config.yaml
n_experts: 32
moe_layers: [0, 1, 2, 3, 4, 5, 6, 7, 8, 9, 10, 11, 12, 13, 14, 15, 16, 17, 18, 19]
normalize_top_k: true
balance_loss: 0.0119
vocab_size: 14833
norm_eps: 1e-05
max_seq_len: 1024
max_steps: 5242
dataset: "wikipedia_en"
Below are experts of layer 10 (counted from 0) of a mixture-of-experts language model. Rows are named gate (a neuron's input weights, with its number), up (a neuron's input weights, with its number) and show model dimensions 192-255. Each number is 500 + 25 x the weight over its row's rms, rounded and kept within 0 to 999. Numbers have three digits each.
Before each expert's rows: "mostly gets" lists some tokens that are sent to it at least half of the time; "gets" lists some tokens that make up at least twice as much of what it gets as of all text. This comes from a sample of Wikipedia text that the model never trained on. Tokens count by the router's weight.

# expert 12
mostly gets: " ·", "See", "Personal", " Coordinates", " Preceded", " Succeeded"
gets: "-", "|", " |", "\n", " (", " |\n"
gate1:515457485476540494519462520512479486549504503445476548459513441500485512499494482512465499506506496553521518483494497496509488476461512483496482483506475468486520527530493506550482498490523488
up1:513506499518501513466497508482532487480472501509490517558488465475459503503527480501487528504493474471509490511491527478492489508511484473469517529491537561501464498472433480476488533501449467
gate2:488460517502507447446519480509478516514492493482443509547528511483470473485447495539504529489527500505515526506496491526495523455537464529504485522490495527531521512505464484481475492542509500
up2:505536519504484493486470513524490497450496485464455491491486493512497479466538486521506495536487506490471525520490484493517503473469466502502528515511490456504509500515538512502499516483519516
gate3:456472516488498493502503477494481489507488443553480493501452511484496498480524510554470477504522516510501525524487478452489483525519462467493510471509458502505500504509516499521514476524467490
up3:529497466501461488495486502510507504491504480499458537520520494530522536532504520474532524512484545520545445475486558508500501484514503494487510526516523481447457492533492490487499508474502501
gate4:503503515504498549519494514474487508470535526521526472516579509461490527494495511533533513497504548496480466554496519483496514499539493532520483521503508471513533537493495474524526462478477544
up4:523478478474480492523458499472503581536512506527535481504497504515541504498522530504522475524502521471460488534487506515517540530512486500496470502522525495490496544505487479468484476509458498
gate5:516516474503487516499517523510507475508525500506494545516535529534488473532502559572480503466519536524558426496482496490519555517505513493500458491507522491483525477510502479531487467459504500
up5:478530499507481524484553479520520501478474494490468470466488508507532494494501500523510476520505513483509516497530514485513469487444493510489477504475499449517528486501518532516514514512513496
gate6:443512485488499483483534509505517523519504478514484543475529529527489516527501498475491503515497473459511489503496494494511488435523540530513537477502512513516523505490493501558509485502505480
up6:516468497509528486498510455479497530475488490468516492505478523497505476475488487525530526490519519506500506509514486456451470533438495500486499521466471489499500501478489485490494495493479482
gate7:504475458502509497515530495504519466473530542529500497541518472483556530507504528514504481512506499503508556486551504487488533532467492508512500472486502488503508509488501520491468511556482544
up7:486461513517516519506493500489483491546521507477475479513517503516519509498476542518519554504484538492503501524524485491503553512504445516521508469511507492514506527472496461490461477540500522

# expert 3
mostly gets: " ant", " gener", " copies", " p", " int", " gr"
gets: " ", ".", " p", "–", " l", " d"
gate1:504537485499476490452488518520507499536501512510532504519507508514499511473492441530461540453500431489523511483512474508500495467555504471512547553512509527471512487504509486569528498501495535
up1:496505492482452508476572522496555490504489475536519479504446505530460505467519470524484552501484454478525535511480502521486476525521506486511534501507491500509522511510504501590519489492491507
gate2:494510484536515505521513468482448456511482494522471474500528519520494466502532517474509507498497504489520430504502485490494466487495484504489528538516467492482497497533511543493535507451508535
up2:486490460508508507495505518524439510516528509551507509497530498512507473508510517482494517491530516508500502525553474518432473473476455520520527515519473479501531528505488550503515538484426562
gate3:519523482511541521474499515497509490506507508467528487499504490482534458531450527518510532524544506497506448476522485548461525521520491487486517476513505493475488503478495521591461529510489523
up3:543509494486478504544493504490525473489519526522478499493500524515489552439506500492506468477459490508499508542481466459500484475513530502461497493508513494546546505492513508471545455512537531
gate4:482453505480473516482494475522527498486472491498474460529492504528477524505486507502511543526491484490539524477480462459487485527546484462511450515505506515483497538499483539489483481507461532
up4:506505506480533492511479512553538499449495496493551493476538530484481475482526453479472479490529502473499506524459575533501490479520509504500507482499431482469501482470531493495501499532510493
gate5:473501511523472463519492532474504484533476527486481509501506530487494476495499437520526535493476475499471489459506523473528472483496485496505495494543498445474512516488494557487510533454490465
up5:505457512520469529487481505480479541496551482519493529485565508543457498525468479463535508464503485512536496460512475552513458519490508497498469472508474456473471554509484508495534570488465523
gate6:449506472503502503437480473498474491507518511471459491499454540470488479448547526544482501485486509481484497484491487482485467481515493479498461526556500507536541542468507537533492499494486492
up6:532491480519500470516522547485519518484504514489523526521499451497563515534478444514514556455537528495479513467494493447502499526513494497539466461494499514503504477474508522509496505520509512
gate7:469517509502529501501491518477525540477505524497513452510513508523474473550448492466535514508508510563515509493473520510513482560491479501478503506479492487477457511483523506489513536514468559
up7:453504502529480473468531508497517517495502511522535482533527415531511480463502493471532525535539479544505496499498441519511503537476486511492481530495517512506555497567479509516537547515521486

# expert 8
mostly gets: " album", " song", " You", " band", " Dream", " novel"
gets: " \"", "2", "\"", " album", "|", " film"
gate0:497520489522525524545469498536476494533513516493469519459528494513514548508517495528452499506544526525494491435487513495493547487457503511474495479522514522516480487489491496533552482480521474
up0:482514522464465464509506515516492468443495503446498484480484477499520480505478500497485501492456467503510478531497471478499483533515478505549481509459459512508476495501484513451485549490512558
gate1:507515476465473492477496488519496459507432525515494451548458521494510482466455491465516541478510524489508532474493503498530500553486518535510527543527494504456510538536488503497505508516518497
up1:498514512494508505475518476473495489487467493519550478509485550490447441527527505475508512528508516466544504439473531461486514520492503483507509485589485515463534447505483486499507470501469498
gate2:492485518512506504446490446458476525518475513488520477543510485528525508521505518471498547500517524506499455485528498507514496512477503478457487436466510501511460509538462548530485529462464503
up2:505494499553508480535490479493489514531529482448452540509538466508506485480500509484474531571479480533493508511491487487475485482471508508510515527514514506506496461459487504495492490496513486
gate3:524532463525513524493494516442464516506494525545505526498475515494505494511521464492494527495455542475517524489526469493516493496512507514433515501503458498536528419478503522528479467458555475
up3:576509494496529521534479494468521487470460496492490497519514531483514521516461498536490515473504539461469528484521516491477478539521505520526571465508483484515518528520493486544478450492515500
gate4:492532505519472469505510445502454509454447513498515502443502481525498500485509555482512518512496508498505509455496553500552491501487523470496466545516508466498503471547492493470496502482491511
up4:513489476501520516514464514514525472567528465510502501561486498505487481474483455521488482458557475527504519506492489509475505495508474484519489451504500521545481536464525509500480496499492442
gate5:504479494518527506512541482476492473449507525488501506535511537467472494544489499487521488476473505446515518475470463472504512485499524512545513508535496532462502555529471488514460493467515504
up5:475514541458514495499472540503517478567496468488476532466481492522522469505517504503515477500518495517488482493517517508498473508525514477468507493461496448513475494476480556509536514537497482
gate6:440506489474491491410506523455469509507517532541485468530529485490477514521537510470501552494501532507470498467517487519480470495492505489501531529477439474458517519513489522523463481474504496
up6:509446496501477457488492499510487455524497530491492526501524517494518494521469491493519496481539511446494458498548567503524510508541470505509540525517510526484464496476503506545450482558506486

# expert 25
mostly gets: " career", " success", "weight", " role", " life", " Olympics"
gets: ",", "0", " career", "th", " years", " life"
gate0:490522475492512480501522501479524474486466526498521462460493487491486468501492509491487486482558484498487476493490488524542483540498487478508513466501509532528466482481464524523531515514488478
up0:543527476501478506514503518522520472535548500493471517513519496504491505473479464440490510481487469546470470475510471451500432414500449524505502503528519462461455522488458491506504418519493478
gate1:527572507523470487512527482485511526491438495512482497501541503474510489492496521491500529517530510493521492538532505541528575462491490498536525482506498505507513488497505495490528465523505540
up1:506481469527530523532455507542532517494503509469487517503521507474467495508487558508537527503493502475512490515498498519468509447502447522481518476526465512530474479494510541502511509498503478
gate2:484458520495502518497521488479493505481511487521511495467522481511457486493499466509514495474505496504496515534537492512523522507514475482499498510515440500511507547457490471479509510491463502
up2:500500510496498519503466461533444458519476507476486543490562469505507493515471509519538501540512498463507486492479510488475524496515526541447448474475555523497512521499520466455516487486517484
gate3:496512448468519466500476511502502455498541509476513518525532514486554523492469480568484497488493516477490505520511522513443494522458530502446505464474511506504465503487494470516562473488514473
up3:486564499489474460501463433547481490517502509493505510524494501484527525455485481518471494470529538483533508492450503523513509527494533468518488459530532503516482482473557473508486509467471483
gate4:502463479532477507465466497510485489521502498515478490523512516492516467521525531530496480498500482495506430459529540485515465487530413505535493528507494514481508493489489506456539501496472516
up4:517502501488491519559530482489497516483462499531492546460491486509532505558509472457476454472473505485488503475517484477515496527522497475514483458484479462524424493488533508588525485480513465
gate5:486493470503517486513486476491518479497556510539510493550532523488519530506513499502517471486517526505561525534506515473512532535594491528512472481506510479491508489513517481471522526494496448
up5:494473468519462522515500524558504508564488517483509504486527450530500495459532514490494550453500474494470487479548478489491531498500551481502519510519528495500526501514499522522560502508499498
gate6:478488518498515475503531490500496512523498498489510478512492494518456510495488515472486525505545496470524528473485466511512488522475488453506473508499493511503493520488464492448508538519449519
up6:510472505495509497515507484476497486527487472520492508499533472523464434517530443468499455493488479476483513485515486494474530529479480482541509510478479512505480526532523489492523503574484513

# expert 27
mostly gets: " development", " political", " social", "ization", " law", " rights"
gets: " |", " \"", "'s", " (", "ation", "ity"
gate0:500459510537484463500509510498520460492522531480544484501543523500543515526514503527508526501473516470523481499541491477459509547537488476489495484511518508508539525529511537521490469549502492
up0:507554523491491554493498496519480517490486497555501511521496491499492460475504498504511474529496505502510545486467516482539526509487553510494506483492464524499478495449470504479517509462548454
gate1:486542505516531520485470496485504486486499543466475515488508530527527464517468514496491448522460541505505486497468560500505465518491472526448507487474488463487510471479505523483516500488476519
up1:497541534459507511480516483525484528458527469482499518521510507466513490505490501538513535463496507476477490539504488486501470501494510470529499517509506501526484533502490472464474509514504459
gate2:502526504490512512507486468502480503493474494511507492485469540461504493494504530488490518472518453513579452518465492501480525481466447526515499472466501486551488495480497533527430502511524504
up2:487496506498499519509512509474468497496476495482496481502460550479554528476508508485507515474551470509545482515452502500468507474498477530504475508472503479532499506491485503528471532449551506
gate3:449489470497508459475448501514503464516492487421535535474476493538540495531509502536507533488522533461531490492528525511517465496490517475480503506537514490508513496496483487528493480470465453
up3:509488479512527550540474527528481499524504540580512521476530540488509516519510519556518484510496507505466477521471512505423518511510507527528495506522455490442441528494508479533515451484510502
gate4:476506521530463492525519512479472509519429522484479508520498503520463436494515534486479496518523474485493487564468500534461556460506486534514481536516442479537493512519508496504485479487482508
up4:502502506557473519479481526486536513535479527513516471491479479515471462525534482510506536473500452517481525530492462533524478487525478477508498496553521530511498494554531487526513502517514494
gate5:499511531548518472496495545517503456468497562475463511521502514502461520507511518509470518497453482517454478484510521491497501429502472516494481508550514506528521500532571520486458484524502484
up5:479487493475487522384484532523560509489517488538469537518479464523520495490525491482506528530475506533472500441504525477504491520497547537486533492447539511483536487482488523500493510527522521
gate6:471482500494473492440493490468495507470493540511514466507529490521487524509507496470488526449493486500484525448482464511506505484490493508534495522507503529533542509497500502520462504501457495
up6:500465496470477511494505478493506461480505501501476457473518513498478480501515495482454529488490467488507508512486503546525534479478511479488457520530520507557491517477480509519458473519518516

# expert 16
mostly gets: "\",", " Japan", " China", " army", " Russia", " Chevrolet"
gets: " ", " |\n", ",", ")", " to", " in"
gate1:513502534505511484510498506474513548505526489533546480474526504468492502521506485491507534503488520479481550487500516519469486500553448511507475481479469539538477484495499531560443514507451537
up1:466481480504519505486466519513498475525500508479482497518510460479513481475504521506493479499490515511532494517482522509535496518490569507487483469539537491456466468502486473436566505472491501
gate2:478489520496465552506512524519478504511521504531465483559501520473468498491478496518540544484495529512492500500532479495516478483488513529518488514487521502491486532506481490496492490477554509
up2:536507514515509533491500466484485493500465497531500459509555493497515464543475488435473551503527531518525502464472495509485503521517509460522527504489487526522509478517485571449490531482516486
gate3:523498498495509463507508455498464505464489471541467489510505482512476512459531527486491486525477487516500522469465492506519488473534493503489529493505497556457489507503464505536449501508507550
up3:507483483480485556510439502519536478494475519509524503524556471455551539540535504497470517493537480522499523495511509516525495531509521482521447526527547466518503516484519507474556477497500468
gate4:525501516501515532495502507490459494517510431525512514507524476441528490508475500448515556488463443503491535490522498481461460482523479483490532520572537498542473537516502489517505509472551491
up4:475466504496482495521488452505491497476487528545483509490510503502481484502485498487516503523513542478529428499519488506497529516504499496441516520481467540495520529507509526572508505492476492
gate5:500435492494500483500476444493495513516536528485465466484479487546499468512493501508485518493574509508524483491535514514534499517509521478535488490496479526506499478500526500505487476501475477
up5:527495502521510546531497485550468521497491506507504504538490517512505541502475472484485530458528496493471473487508512441479438467493501519478501487488506511532508488486517490459510502522487518
gate6:516530508499445493493496529501455489527459488462511518522461543549479516496475540506535496519495500456488515538486469512509494485468473513467486475471503497487502507491461502498534522492507525
up6:524498493492500526525518508536502489496491480455499503535497488500506459528492485460513516502505445533507538498510511452466518533500489482485527494471454473513542510494522492532481507450494528
gate7:523486503517531562506470465447485488498535497512528490450498490543472450499511489489459474526477499502510492474457533505489524558491540509479482489436497534531505517532478491482501454550513487
up7:507495454521494509533529524480552487507486504488523541481466531498475515486512513508482497489495526525495539495477494466464515547522473471500529501480478546517502541435481524481485515515450495